python train.py --n_layer=12 --d_model=448 --n_experts=16 --experts_per_token=2 --d_expert=176 --d_shared_expert=192 --activation="squared_reglu" --moe_layers=[0, 1, 2, 3, 4, 5, 6, 7, 8, 9, 10, 11] --router_score="softmax" --normalize_top_k=true --routed_scale=1.41 --balance_loss=0.00268 --balance_bias=true --init_std_router=0.0368 --lr_router=0.00136 --vocab_size=8192 --norm="rmsnorm" --norm_eps=1e-05 --tie_embeddings="early" --optimizer="muon" --lr=0.0139 --beta1=0.95 --grad_clip=1.0 --batch_tokens=262144 --seq_len=1024 --train_tokens=1695000000 --steps=6466 --dataset="wikipedia_en"
Below are experts of layer 2 (counted from 0) of a mixture-of-experts language model. Rows are named router (the router's row for the expert), gate (a neuron's input weights, with its number), up (a neuron's input weights, with its number), down (a neuron's output weights, with its number) and show model dimensions 320-383. Each number is 500 + 25 x the weight over its row's rms, rounded and kept within 0 to 999. Numbers have three digits each.
Before each expert's rows: "comes before" lists some tokens at least twice as common just after its tokens as in all text; "mostly gets" lists some tokens that are sent to it at least half of the time. This comes from a sample of Wikipedia text that the model never trained on. Tokens count by the router's weight.

# expert 14
comes before: ",", ".", " of", " in", "=", " ("
mostly gets: "″", " =", " Party", "s", " album", " League"
router:541518509511511498478512526491474528505499506480531503508508499506474511485499535499493492457525511520509484454490439499489462535535514512501472477527518466507498470525486500464497531532497469
gate0:515529477523527519533509488444477511470492496463519509523535562513481517496504546454523469509476524505514476516507495506457503503517488506426523518507513494514487500460502523484513513528450480
up0:433490491506532526491510491482491503510540492490482488516519508443548502495514479483497489532481493493506509487484503486565538553477478450513513503499523496469517489513496519527521500488498525
down0:515455507530550502513531474494478519475466490513465480524500521462469474447514527469493466506526531499510525524519507502524521528551497574499515525473527474536479559499448544523464497507484510
gate1:557489472490490495468519534508476534515504493509474525482446519471465497468495518523511498481490485520517514542441482483494497518505520490503499515499526500543482477501480499479508458519484502
up1:467501537495532507532484515499490446461501494483513476519540487499530494531519483467479512540500511488512479488547503502477488511498482501484493490505476514487521502510523517509488522485520472
down1:523514502522503505457544507502485500482551482536526508590472495479469451510523477507488483467508527491495454505433495480477487528532494476543546469474514514572462508533494512476472516525504462
gate2:482497499494523479456524540460510489511478515495519497494518486506463560498511488469517472505535519517512487466437479489474503487463511521462492497498513524431511445535520512477516494498505475
up2:484481548516484463563484528467461510521526501512499522499529540537487570478508530481460495548501440483478483458468498513507518496499491511529512494555511520448502505553484525489471489515490490
down2:460521518530557452515535499498536492508450497509527478556497487503496507509519487510489476523498492500516485474490500484488536527540502468478517496508483455464506485539491497472508467533476499
gate3:496487530460461501535473467465419466486531451516472484477464541515522454490479515476509489478499545488501450482500497537473506466494531544516485511517499490506483490512475479476496529523550503
up3:515458486498514467525489479490493520549472518506514500501493472505500531462538494528521518524480492501521521501492503466542487487475439476477525516509508467474457493478520517526500487500510465
down3:518488515513509506509501514533537520484480486478511498495488504501499497495468505521504466500511493520493483503528496452506514499515462513498491479515517527484523512468397488476477506517469485
gate4:510528510505544479532460509450467502496534471494527481540483503509520460489480526507481477482521509525529521487485474531489508494552494465540486511489503516515497439471468485485501476496467511
up4:470477463506475484510496504522464526510487470499469497493508533557474477537508485501532452516472496489516502500525525452500521503452509532467545492511497501476489511508461525532501502528535491
down4:512507485513460537465499446483497536492478466482482491464534494520485463509521513487457479478475514488532475482520492483548497476479511512497497516548531515473477518523523465458500493505505477
gate5:504461519540493542511524509481511509503482485535509527518525444526478494507505501470443471525509516499479486498470456506492525505487470501444496532514479476534484500506528506522513517544500475
up5:509535537532522536483524508496502447527469485513487503484497506532462514478518508509474515570479482504528519489453470478512522507497479526477481534504479507520502494480468500476545501488474513
down5:477465455514494528488476501459469487521493498521563493520502479512538513471464502501517480555483542516465525514472474495502531450510515508498480486506499492498462536494484504496470502463514537
gate6:507519442532482501528493503541490526499506472508462473531481429486539474455515480505530486485511504473523482515516492531503491526484543525484439480508548470484496493497491502459492491503510455
up6:506487472513486524507535503503515511462532509533484466496521430498536468484526520519523526461497508517510513427502488507498492492520528514461484521468518491513546546488475502473463459480489488
down6:504525476509489449477516556519532507502464466514491537509504521537508454468497525459525582520486504540505500521486512512493525486467517452491491466496501513497508472510539518505488535457503513
gate7:551502483492474488506495504509453516475495502447511493496512542502495512508509523506498473458439496490533508501512516478528504499483507461466493518507519508532464529499511517503518508523512527
up7:496477502516493485473522478488471548484520484508506497512465499439518515465499507475502527526479526551484461533463501525515519483527532527570485462500507494490502465490458493495498514484472497
down7:504480533525518481532489543510513527492457495511481545527501498511485480519546486510492475510456524500493475477469490472503527476487555488490471518463475491505515549523534533459493459489482492

# expert 8
comes before: " |", ".", ")", "–", "%", ";"
mostly gets: " 0", " on", "4", "3", " +", "2"
router:478530496508488516506494462529528507482483455456506517502516517502495469503521504525521498484477464524475491502453512511512496525482490500509551514482481508484493456547495499476510510482486505
gate0:525499477503502509538461525502497539508501494467482500481528538487541420517494512526472536543461499508493528521524458519499495459482496490515491505478501519518480495526491506491517505518491476
up0:490505497551464541515478499510506510519481463451517509483510536515533453516531525523493543575456492534527511467493464503475455478484529535512551498475506512459502495546457500532484514540504480
down0:490502466492497449520532510484482534499496496495496549496490526529503509490513490504478464496518511453547488483500507523477526460463511537503522537455508504472480481489447517485454526505502485
gate1:523500474497544514473494477527536466454508447468506520505541526530501497522518488529456509522496479509478548486445474482505507498505465490555532515508505489489484497569499475488523515504527501
up1:487522477517525516500500529488460453456533504486497507491516510506477454477533523491478487516485551497489478530491506487483493505519526536482462486473500537519533480518476493494498462521507490
down1:492450507529473516529511487533507486459461540489525498561516495456470544476456516459512460451489520526553528519485492495496507497505484520495502471478470441505500475500496500469529519513470517
gate2:530506510487551498533494507509511504475472493521534509473513488488555479525549479494503504490496527483496488496523514469476484509501443487490454488475518528497497502522447531547490501532501521
up2:511520483491482473465515466512492511488490530534476462505459498466514488526510453523502520525497492478492498544490464532517496526500556478479505513501485500464532506463509501464488525525521496
down2:530495515527494471493525530495462479553532496562498499512506488461536486510489500435494520483470503496486522522506494504463483522537464463516478508500507545494463476526502453533541470478481500
gate3:511485478465515519495482496530491479505476495504528539516524476468470475482498479466493507500507484480514493534477480523490489454477507543497569525521477452476504496480456530464489531474508523
up3:546500494540461461490527538479503512498494508539540464491505504485506499551540500500512485448523499513508514499476512518490485502488509484487457480495518516457509479478495521518528530517498463
down3:502504516524522521519452461461521511467495515474535502479533496516484537516505524491497540484489477554507465509483471541470493471493493501517489471474450473508531552517497497537475478569503505
gate4:477526506496544517473484506496477519498483495473523505528503506464508483497541525480520511508495497530511528503488536501529494477460471497520470533501466506511507517477497491486513490513487495
up4:491487504496498509456497458493510535501499492507473513484534530502495473489488491452480453495528474490474494513532441455524510463494512519512499465456501489482477506516465519495492486491502513
down4:485525545468475497492539488508447465513535458490531530487486496489464534508510517483484467486473497508492506512497517492508529499527544486470548511521491516495498552545529505497455543503477488
gate5:447522498514504538480486511505541444452458463499486464518530534514514513504466474484523470490531468482538476495514518523471474497497528446505459499496474520556492452494496489459508514493491525
up5:522472523523465491487506500510462482533489526530524444484510528460545480484461475523461490480495483460527461522515518500487490491490471489493520500476488458474465463537519554503521491483501464
down5:452496498546500500480512534445513493480523446464509530564545524497486493519489546466494500494505468487489512482470494506490533527505490483517512545546470515508539486480504511515501522505468521
gate6:501522494501517537493490532436518498506486517463489495496503515521545471484558530477505520470530507497479547549504505461494508525510467504493536505481496513487514532514481495505481485477508491
up6:477479528489551522541503484473491506488483485493479478505485507486528448462506487520539545504484500553498545531497501485511522495472473462496464490489482537520489482530510531503477472506504517
down6:514457513496500498495530465504514475503475552483517511536475462478482489518539486532536514528492491519510496507521556468492465535509490525503520511485512543498506506523511479484525501537509514
gate7:498523524510504551490466429486505557480534509468486475484518511490472530532519506523459488480486498531484522511487491476476486495482512485477533524505600486496532486515500498486459521531510454
up7:483486491514509439517534517462513458539490510525482488513493478499465502481515514495536502511522523515532511522515488524476486531475489512514513470499487433474471514483555496473538495475496449
down7:440476505477486489501472512540518485486473494495489465536517491528493476520463546547491518530490507507501450534504492512550535492492451535509527527509496501453455469509497462465496526537501469

# expert 0
comes before: "=", "The", "In", "on", "See", "ly"
mostly gets: "=", " name", "In", " pre", " \"", "On"
router:488511499521520481501489521477496488502473526528488514476477514533494468493471514467472480494523487512470485507530488522489502524500449485512497481487458497508489483497487498506539521461492499
gate0:530511507516551521481465464467499486553517514529501508470515518509460505536486460493519525495479504483495534488510528540512531490516475494518482506455471518463470519533499504509523479519526540
up0:553485478488430474482478450491497512592512505495527488504496499509513516561495511557516531463498507512514503481494533546511488496526445516464470508499490521476482513538524511451473510470536478
down0:491536531497471467491481498449514550499506510511521489499485519501531518485505499480499507476538464494546482476459525500470464514520507528513555511482502465513494476575501491481511521493485515
gate1:511516504501489496498483474500511489506484476453460519487524522496489541499496469482497546484492488511470502430505515541520500513493483508519490498487537482484507497486487484499538489499553494
up1:478489518485488525513528512498484505489530501533533500511475492514508458504501520505485469506514511481530491542480495458479517463512522472494508486532482486497492492517501523494460524513430505
down1:508477505554513493503514507503521540519492498491528529511504512487494512483492503496482455512500478493531467518503455435495521511503476509500494508471484484565509495501493505515575540513507503
gate2:482503528485487479512494485543499498491524553505505508513469480495519501464484534559502484529498520500517504524518452497478508512562523546529476507495538484532494522497511521506468494455460491
up2:484511455472443514502499495508454519501482488490495480503519488454487478504515489440489558494487518509428481498485555483481449472477495449511522488499533514456497497456454491534529507494508496
down2:505468497520522507467519484556486530504495496494530509493532516504506487525524500528430498469523480509506472493521463486518491507512469471518525510477488515527489489521476519544499458496496522
gate3:516497511468497483494532488495516457566474515486467499480486524486538491539515507501526517460499510514521451476501527542498491536484474545508466483482508531495480498481489534475525486512501507
up3:515519488498498505492514502483575465540496518528498464487455462477512467486514494533496524484539512513479447466507565565474505497451488519521503492479464560486484480476498499515481527508505495
down3:508478542482503498504488481486501471542524514526547532504496464511461509506541477505539502517486462522546512514486519512507512440505535507507528535486519458508507547521513470485516446529482486
gate4:565484508533534489492518481505446522471504486502519517488489495501524520478508493525453494498511505520515448552552475461489522507498487496489474529539468502503462505511491462526520527475510473
up4:507531525485505485503486464517522513529523435436503551517459486464475506491507503495480508460490517511474477442491529515502514487497509540512498511506498485516501545469518500457478476541557480
down4:498502500469568486488431474487505495499512527513503486517504470508500500469455538512488537501507481541453513505462519549503500504492484473466508492518509529506496532505494501479528539492505495
gate5:448508515520535525484529554474493461484490519496481484515495492522528487509460487501489501483513481452516529479496491514507497518502466510501520532517483484520546488451504520509427495509480548
up5:498533487484577472508486477499522498530525490523486524497520528538478514505482498464496482496461520549475503464518473459522488475512482514521468497532483523483527508523512542499501508545520529
down5:501486510509506504530493466488475524500485478489463497510508505506489504519523460517521492471468506535483505511538474499542524525540468499453498577513498539489529510488514535502515487481518495
gate6:469502512534525509533492499511490507518490505446496525522531494535485525483516459492494499471477537518473524490499543508535510501499511501503520531480552485474470512488513520492531490503493534
up6:511525510517525496554502545485511475492485477444546522506492459494549462513518463483444526503479537501479483496505556472540470535558499563526497506500550477490512530467479487487533477533487536
down6:478477493504485497496512456490453521489472493500477489538429547499504505555501488502507504491492498505520547448526484517494502544461484510530515502531508514494512485485490486494548489489444473
gate7:484506469489539526502526500477559502520510481525481491540479535538486458538525522524492470531507486508483469500549528516479498501495467488519486478504448543543471489485469443486507517493458509
up7:486511509501488514517486473544481532478480543475533491519503503491580519493539460510512484561475528468511492455503521524538480509472546477483504483542566528543521493518528518521535492502470499
down7:511462483471501507461528479482473452526491479488526520480504497480469515515442534505510513486548505481536493510466525491433535465543507511496492472536470461512478500452481514499565451548509484

# expert 12
comes before: " |", ":", "–", ";", " by", "ed"
mostly gets: " film", " local", " public", " 2013", " Film", " 2014"
router:492536497505526468508522521473477518523538480495523518510457506501478457534483521505519474516557482519521521504465480491495543468527474493505511472465517498504548430527513506514514507470519464
gate0:506481490499508505519527507497507522526479498506512496516516489518443506467480456468485485466452450503483498477517430515501477529548486491516471544510505479513550525504519502465509443491541464
up0:455475517487502525492459511517507500489481494523476501504463516482539501532507537532491506527543533509530492532498572493516480477449513529494527437444506545476493499474468491552520541520461501
down0:488494536469500525518451504508484484485508512509513514483426439472520549446498487508539524501490538520493517507479501508511517512499520457468495487464496539492497477516502471507470511502503526
gate1:520454453494461485513536522496489551521529500484508484536488460538499548504523508502463470454529522481539534514480512459485488488485493526484459535448469487480530478495544533439489522523507496
up1:483532507499523492506545506480517581521491475513510497541496506499492466531510515466504477523523492525528507527500495511518498460480537466482449516457522506444492487542508506504557536505497480
down1:495534512503521493494527495548539547467472524509479500481443461522516429453525508496514473520521515504479479519517499488457470505512489472493525507433487534488455493480471493507529444488502495
gate2:464516504446479496460470534475506436524543463487520463468515482487512435475458478504485513530571510501503505513503507488504503507482492491513496489520543461500501472550520501497502503547521493
up2:546503427532495520496501503530490476485508525473496506477510504499520497496549479537505521506539516510512469496525478540513481514504497518526519520471472478504464499498497492533438562473542539
down2:529467487445538501485485469503521474502515493530489521469483523495497521503502499535494503505530514479519465533447500483472499510562532508487513493472487488499484517492524505516505517519525487
gate3:518499467522512497555520519506445499542494478508510510475483519462520502500493499464517505455537481554498523509523515498480529513507458510520519490515484510511496463476509522513493505489502469
up3:515541505531534491509457519502534491441513526479466519544511504503478459460522468513531534491524503491485477505470518488442511478504473512477454499487503524499549476538509501580490540555479494
down3:492506556492536494492504473501502514470489523496465497521474512523528486515513504499468500489528491471504493485468477471514531446517506538483518511473515487507466525474510512521456490500489510
gate4:500508525513518505520518561498501504490517492481492498498489453459496477511480488533498487500473470472532513528509464477497501509489415480525507508482512509492469515516503532474467479519480503
up4:484500470504476501461466463509498505529464500520486472491503496510517504479484506489526487454526509481482469458479521547494474478506560499504500513557497512482507512508516486484522495506496484
down4:506496538492475469507484484507456454497498507467457493528455481484470515498492511532505530477525570488525500506470523521501478444522514450511516488485512491481502540455508490517517537445501512
gate5:488523489509497502468512502533475501492489480521469523457476465500508519537513491539497480502519468512522496524518447486496474493491455501491512488485503515481507488527538528485527541491509467
up5:467530531484493463487501492506456501464503498520453518515490507503501485490466547556517467532539534534509493472486524480526481572491525490514505460501467468544470498528479490498552520475510479
down5:508507496531529491480472460496488503501538475497487476518508483459513497496509535529512497460485502503507519512467509486487470537495521491521441519472480513481475486528481499463507504478483461
gate6:529489525475500491513492517485490501482518489544468528489476450529470487507476508515480483486536523543522518504505514475467476472511516529512444497471471484506526469511482487526492502496565464
up6:483492501497531462479521502498474473473509536523500486506487472470455500479523476517495500498497498536505485484466466464503522497498505455483504497500496527522512454494523526516490536492513491
down6:540476543503501505513510536505435501509476518539502499503509456478498491449459457514490510500460479487508493494504525463524485469504534526486504502544524491464524479488486482538455485488508473
gate7:538470485460509478504496533477520514511488495513497478503486525489480494526544501502515500519506524495455481457473484506502519483490515491531503513497525478527501510501481494487488486521477467
up7:510506480459515506535459522490482451476503523483464470504540523503494491496530479464523505526479529530479449485476518489499546545457538499521468510522545508516542508527464461470516437507493466
down7:544489451492479502462449528502528492500506443481544495490540498475470532486527525470543481499480494516508467537491473532506505537519486487509461497529526501527470517583495536530493470485503479

# expert 15
comes before: "\n", "  ", " 0", " 1", " 2", " 3"
mostly gets: " |", ")", ":", "}", " five", " least"
router:489497485487448502528521477507464525468501528546491501494498524514487514526538472506523500504468510498534467456470549489509483465524504546478450491520516549516496453490488482523474499492468517
gate0:502502466526442470532498506482488490492497469509486457487458507490562478515500511482515524490517487487499471481484567498460477451497504510515491510473498521473485498525460518509516473468509500
up0:511488452503512519524489525517518491515506483491516504543486440496503514489470516516450464530480525521492528508467539505526520541472507493508558486448497483492543487519490505525492552486519508
down0:488467525513502520502475466488501498544444483463485521538548529520506519495478508529487501494496489496511497528538475474484482496503523499497468494489460510523480525497460481504497462509518483
gate1:512461478493486513514565519481488520527473520481519498466493465466498498522514496480506532512494461549531463482465500492483500503494492511493490513495497505498506475441452544550489494479506515
up1:552530487475495566516518480535478518481490498521506515490528465506475493500514518483474504532544537505503535461491479493488510528492476491496476497484542459492474479521523501536465533538541523
down1:497495487493501503502512504501542487526509497485517509512494507484505528451531476511539482510479439521469475515488506486547498508480474509490490468540463511477511507532508465487516475532518512
gate2:499478504497427530483495486516500565525531512493526496494523483475517502480504526524503483494514512522509498490463553492521474518518464513526501516505484499538536551499505515488482481528465513
up2:514518502526469522514517474441526573546507487478487494470537511448494515498447486525509482496517492508547503513489520490543488489526412501494512529486492499568523528511500492469481456517507496
down2:517474508524489536444487542556487523468496504518535491526482476511472530533498493496505550513533521519518491497516490546544501530495514492486498514465499534506491497468485502495460520495490491
gate3:553496482502439515528525496493520505506512522487501537516445468549533485491510515492442517473509495506492508510502521497508465534574515522487528460477531456501504497518480485531514539506480528
up3:469510461477475471508440517501510511495486521481515502524508511515524457527514514504464501514512526531516545500498535512504486502533489525516510517481545469486454489483536456523557509480484508
down3:520549506457551485463503500515464499473467518458535518484500505496504465500508473516476509509478440517489471517496503486453487493503487517526471561437488525513525560467473531470517499516517488
gate4:478488468486552472512526505485473484513482532511534522506465516494512477517520541477468522510484491455511496508490536428445477491526495532526453507524455493488525458511507512455480520490515463
up4:495525544494473509512444500505513493498507517483511470516524521529545481512497507529464531481474480466489491514479429537519479549448499464518500497469525539502475503536506504504527492543504547
down4:493504517513490488456549476468464520557461501470550509506542489512483488472482542484511462528505470515520508522523467488482487509506484526473498483482495566523522536516482518436537465436538563
gate5:544454483497490506519533452491498529519498534546480488475516502541465520478488498513514477493519559529549498482500491493508517460519547498529470464456474506473528441559543526500453459472494506
up5:489502522481520504509470504486518533554485495473520452459487486522471478514539487512524503541534521443480501497489503545499493512486500507536515487506480489495463509519483475491530535468554498
down5:487524531486478494528465517475493482474524504501521482531476441518495485526499479479513524523439515519473521498510523461500500486488512486524490529519509554533537524481507532439444513503531476
gate6:534521475494438508532452521504452503513485502526439516478466521526547491500499504500493504489509508571495489498488513497505514456497531534512439486508495541509486495513481511518495484506460510
up6:484467504500460442498501494525541500578553501512504496506524458437495484496537505468495509494513518490499503494494534470514542498536522473503492533486542461494490480525478523508458539508540518
down6:536502508538491450489490504464504512530462480555509487445469518514497475503540543491528503509472505526515488507493488536502478503502475479535494503492505524533566513526524513482509469484491544
gate7:517510501456478490495515500495487449472493466507518490464518489539497523548503508540492497508507500510534493511501485514499493520523529491485475512544469517508518491526519532520499486501483455
up7:532499507510538514527522500511504527510540483538505482516519518497518491458478508541486472500497484490501504539480526506466499486468499496442539538473506500501459519539493506494495452521426509
down7:412496473471484547507492500514499491497517539514495509486501500526507513558520538504503503461549469496466559480533500491545507513525490501524485539524475473550529513491478488529500542484525503

# expert 4
comes before: "-", "|", "The", "In", "M", " Pu"
mostly gets: "\n", " S", "\n ", " Si", " Sa", " Sam"
router:533476490518525526472487518462451566462514508494514425512477519475497508511525464499496529516479475462489511504514522503520510494471503528503492521493512559458510518490489494468452489524517523
gate0:500500499494500528487513473489484500483506520489518466495518461470480490520489512492503483522473489536501514491495448515504434483521508509475498484486480519488510506481465498449464512508527513
up0:511491516493457552494498483476494517474503510496514481477522544483473510460500494488504492485470489502484478503482484519489491515529524524529479515522530484474544487490471476489459521526496478
down0:476499498493521510514501505505530524452527482520518500525478534527481493516498488451505494494502531500485479489512479463523524537459550503484491524478522517469504485508484498506508534526537530
gate1:495527487499547495511491511454520502493495518499476539488501473499481527506542511520496506494545489489534478497499500533528468499502492444479520493502496525480506506500498512505485480493468518
up1:508541480482531477515484505479525520472472522487487538495485500511477512524516496509491488521519523485532493502482493539534467491485478452449528485498510519511510512507506517498496466497494494
down1:552484505473466491472479478522491457519493548477503480490511523492518526470514470513460547498520508496521460476484526534448509459498480500525483473497491462547493496534520518538469482498502505
gate2:509449478518518512496508492516475498477527515423515474478501519493529481484476495480500502541482506490501509493478530483493474514498464526501495484529483475492497521499492493516477490484453480
up2:492465468502522485500487501519482507484520528452514492495507501483525507521481492498496497532488496483505518495490531482516470498489489533459473489494499492488502519498478501494472463469421503
down2:508454507519510502523542502532537476506493457529471510540477527489507488502528528490516441487524503518482522530486501527502493495514489514505462505496479501474487526533476494498514460529514498
gate3:482526507541485504517550497507531501460508489488470467491467434518513484513503498485571545558506513485526487505517514483440475502527497488504458473474518496525489521496483487489461490503524522
up3:478539530534492495498547501486512505469489511499488443515487452515519487510492493475551549546505521471543511479527514488472475475542490487489451497461515532505506520486493473475472459480534514
down3:523504482482515503526503517465505473517508519441489516516471465497520498448490493500477560451501450467446503505468499480491453498500541472486536504493456556499490480532481519504486442506522497
gate4:495497517504504495546513503494467484473497501511503491542534501433507477506529509451489484523526525490528470510540515495515552455534547536502509501467521532490488461501451530490483540514483513
up4:508485507495491485451443527503484481500511500510477511503482517490541511467580533515520488541512525521500500462535505494491516481472551500499497503480527491485502511511487520524472475516500546
down4:472494506531495488523497474500533499502520503491495542478488498522509516499468516514468468549531493481489540491515505539495506501525473448537516503529490488442530534553527491470527520484495504
gate5:505492493494551522502500502494488496448511509471495485455493474441496516500536479497498460466517471534492488541486498481493464485543455473462528490528523501448505498527434474550468508471493531
up5:491557531501522542531503513445493494465494536478518520462495476463519527510511502518531470492513474555513505512534484493504502479556482491457509536502535456517509474522495477531486515476464504
down5:480490482503509515459523537516489507517539500457483490462517442518480459533492516527535490500548472501485509514490512524505507491530497498486536529521479533514453486492479479478538476490505503
gate6:536469513503509504488508517504513551523492461485495497541479467558526543521476468498503477434522492493499449475543514492525477496519484496491511494477511519537479556457490488540482477508515534
up6:429545501523492501542483496487503433479494505501479527492526534428492495475495551485495526540526479494517512525489498477477506492491504519493497506520510489516496477509486529453523510486471425
down6:473535502510490492491545495478486542511520526506496496492505515496495485479518496544503475529480448532553537519516524515497519434499550524507469519461527473498486471474478479530484509474522499
gate7:521518535516503578531517531506483517475526471509518518532521515499536499503536455442504482504489544479519498507497535448475504509497527487520468471489485491528529514515513535498497512470478546
up7:510488476496511457476478466494514470540485485505497486460489525518470476483493536530487489494500483499501499501516493539541505467493484522505516518481516528484501488493469454542477515523497465
down7:495502494508526518528502473480474496487486528535476490476528516439468527517522506550491493487482517486537580511512495496504557521537512533506499475485461499473523530511492508472482460530491486

# expert 5
comes before: " the", " a", " to", " his", " that", " he"
mostly gets: " when", " this", " during", " where", " that", " until"
router:484457489534529457512489539499502485464512504502498467510508498542555520499485517468506473477495525489477505506453445472492504514487514480475526532510488536498495500461553527509526549499530490
gate0:519529528485524512529486492494524508522467479521459531526507504563496523548511500555483481470496488512481504518500473526481476511493466528519517504495494493477516510460464534473480534463521531
up0:490545493508505549504507528461520482528472502489510524483527467447502511549492471555514506438470508498537508479496519524503502476533500481516491466460473517521505506470471519538519494484515526
down0:489476478511489499507490516502533523505475512476518484497531492485467496505449507505481458505537506493486479494488499495481505455515498524504547479499488448502498458542419466548521500510544543
gate1:545510500497538536502515500496534488526499537486489469499481508491506541531474536485470495454530440522510516515482494498493526486469491500539563476486484499493492485525477511491499484480497487
up1:497532486478518526502525505486500498463473465475546485495528487511483438501494504499508496488506500510496503517529493501482490478532518475514472542499483489536470494443507497498510507480448519
down1:505466543470495497485500511483497447525514503439509495517535446491552521531555474473429489527449460495512481480502484485523535487492478522532530491505497521553525502487540476479438502501485512
gate2:514502522488521491463480509511536487507510473487458479510537482518570508516459494503504465554489520531489518514497494475461515500528508516490557493545460515488521503510500469501520458536463483
up2:447501476496488520507515487475470541475468540531535528523494491528457485518480486492513527471483497501527471453519497525497453477489500494494508508483574527541469501539498534470452528458514506
down2:451527570483483463514511508537509495478536534488504485475515488519493499557524443485498538535460486504525517482507541473522473486517515453504527496507502513472501508502554477523503520515488471
gate3:535514544457503505472525525494523511486508497521514522501515493521534511501548501481503509512533511475530572487546476505502472499478462556510475476536515530472520477474498477480475532504512489
up3:485473438514509523540477509503509498520485494478497456500470520461509503494425481495493512508495498519470444509470513493505510517504506450503517508489487503557467501526459517536527464490491494
down3:566492536489494519495508474495448463520513500497549484515515536479473483494477481473496472499471500502499525545462493511462542539497489481479477487484518481502519517534500479501535447517517492
gate4:471486473442506543498517505496490466504482494497471505498528526532546470522521446487490508475513510480514529524537494472529561504513508475499479528483479508522525484478503465491511511490501459
up4:469481516433492529492472499506536506534472502522498500471547512499491450464537468521474497486474502446495525535537474461518520547509460493486463543534475522492502490504473470493531537500462476
down4:487489458544509458447516555495465476514503545524482498505525517531501523470563489475485528547478539508499509469487499495467561478511425497474512516469445493505518520505484495498510528496464510
gate5:498517531490511483546496491498512499495503514522485495499472504547482490506471467478514461536539495504481492535509533528476477481515459486498484524463532489491537468446534485493479572457530472
up5:499509533444509518514539455500511538488506487512529515423475503535522511535471469531483472495512490546565485536512508509493465504517490445513488545486469519499497506546481555520455507498509441
down5:517526462491508493517487481509481522523488499476456492531495493461469528499517486537496553484484545496522512494528540531509488540525557496483489520483466495542553525454505503499519485497474479
gate6:517492490501481487543496534521502487473518506474501462485477537472519481479518482486546475496510530462496502468439475480516522487464495491520539532509506461513499485461554519512507530492545543
up6:499539509523512484507529513510491477547497485517454509503489496491485556476486517471515551548498471527519498519524514500465461469502522504512466506490457534497487529534474532514488463497510447
down6:477493530503512466499476505486513483478517481477531521498527480505531523482502529568526511498439469458495487512460453519522507502487505481521476519473490530497460507485540505503484482493541505
gate7:495502452519536458513540516493508495497481493523472513511520450503485492519491458456497540491544490507528506495461501509479529481559490499537499499475485498472499482540556455521530567523471531
up7:483533542460498521516474532497510494498509501485526486478464488527482500483538546543480470523457487498455507496494514467493478519463508453480511508491498425517477542531444531530523446466512443
down7:511496478494478480545497540472520527527510500492507548520553516511512512497510497488529534496484467505507523499503487504475531524491539550517512520476500517461518509484501484470511470532504517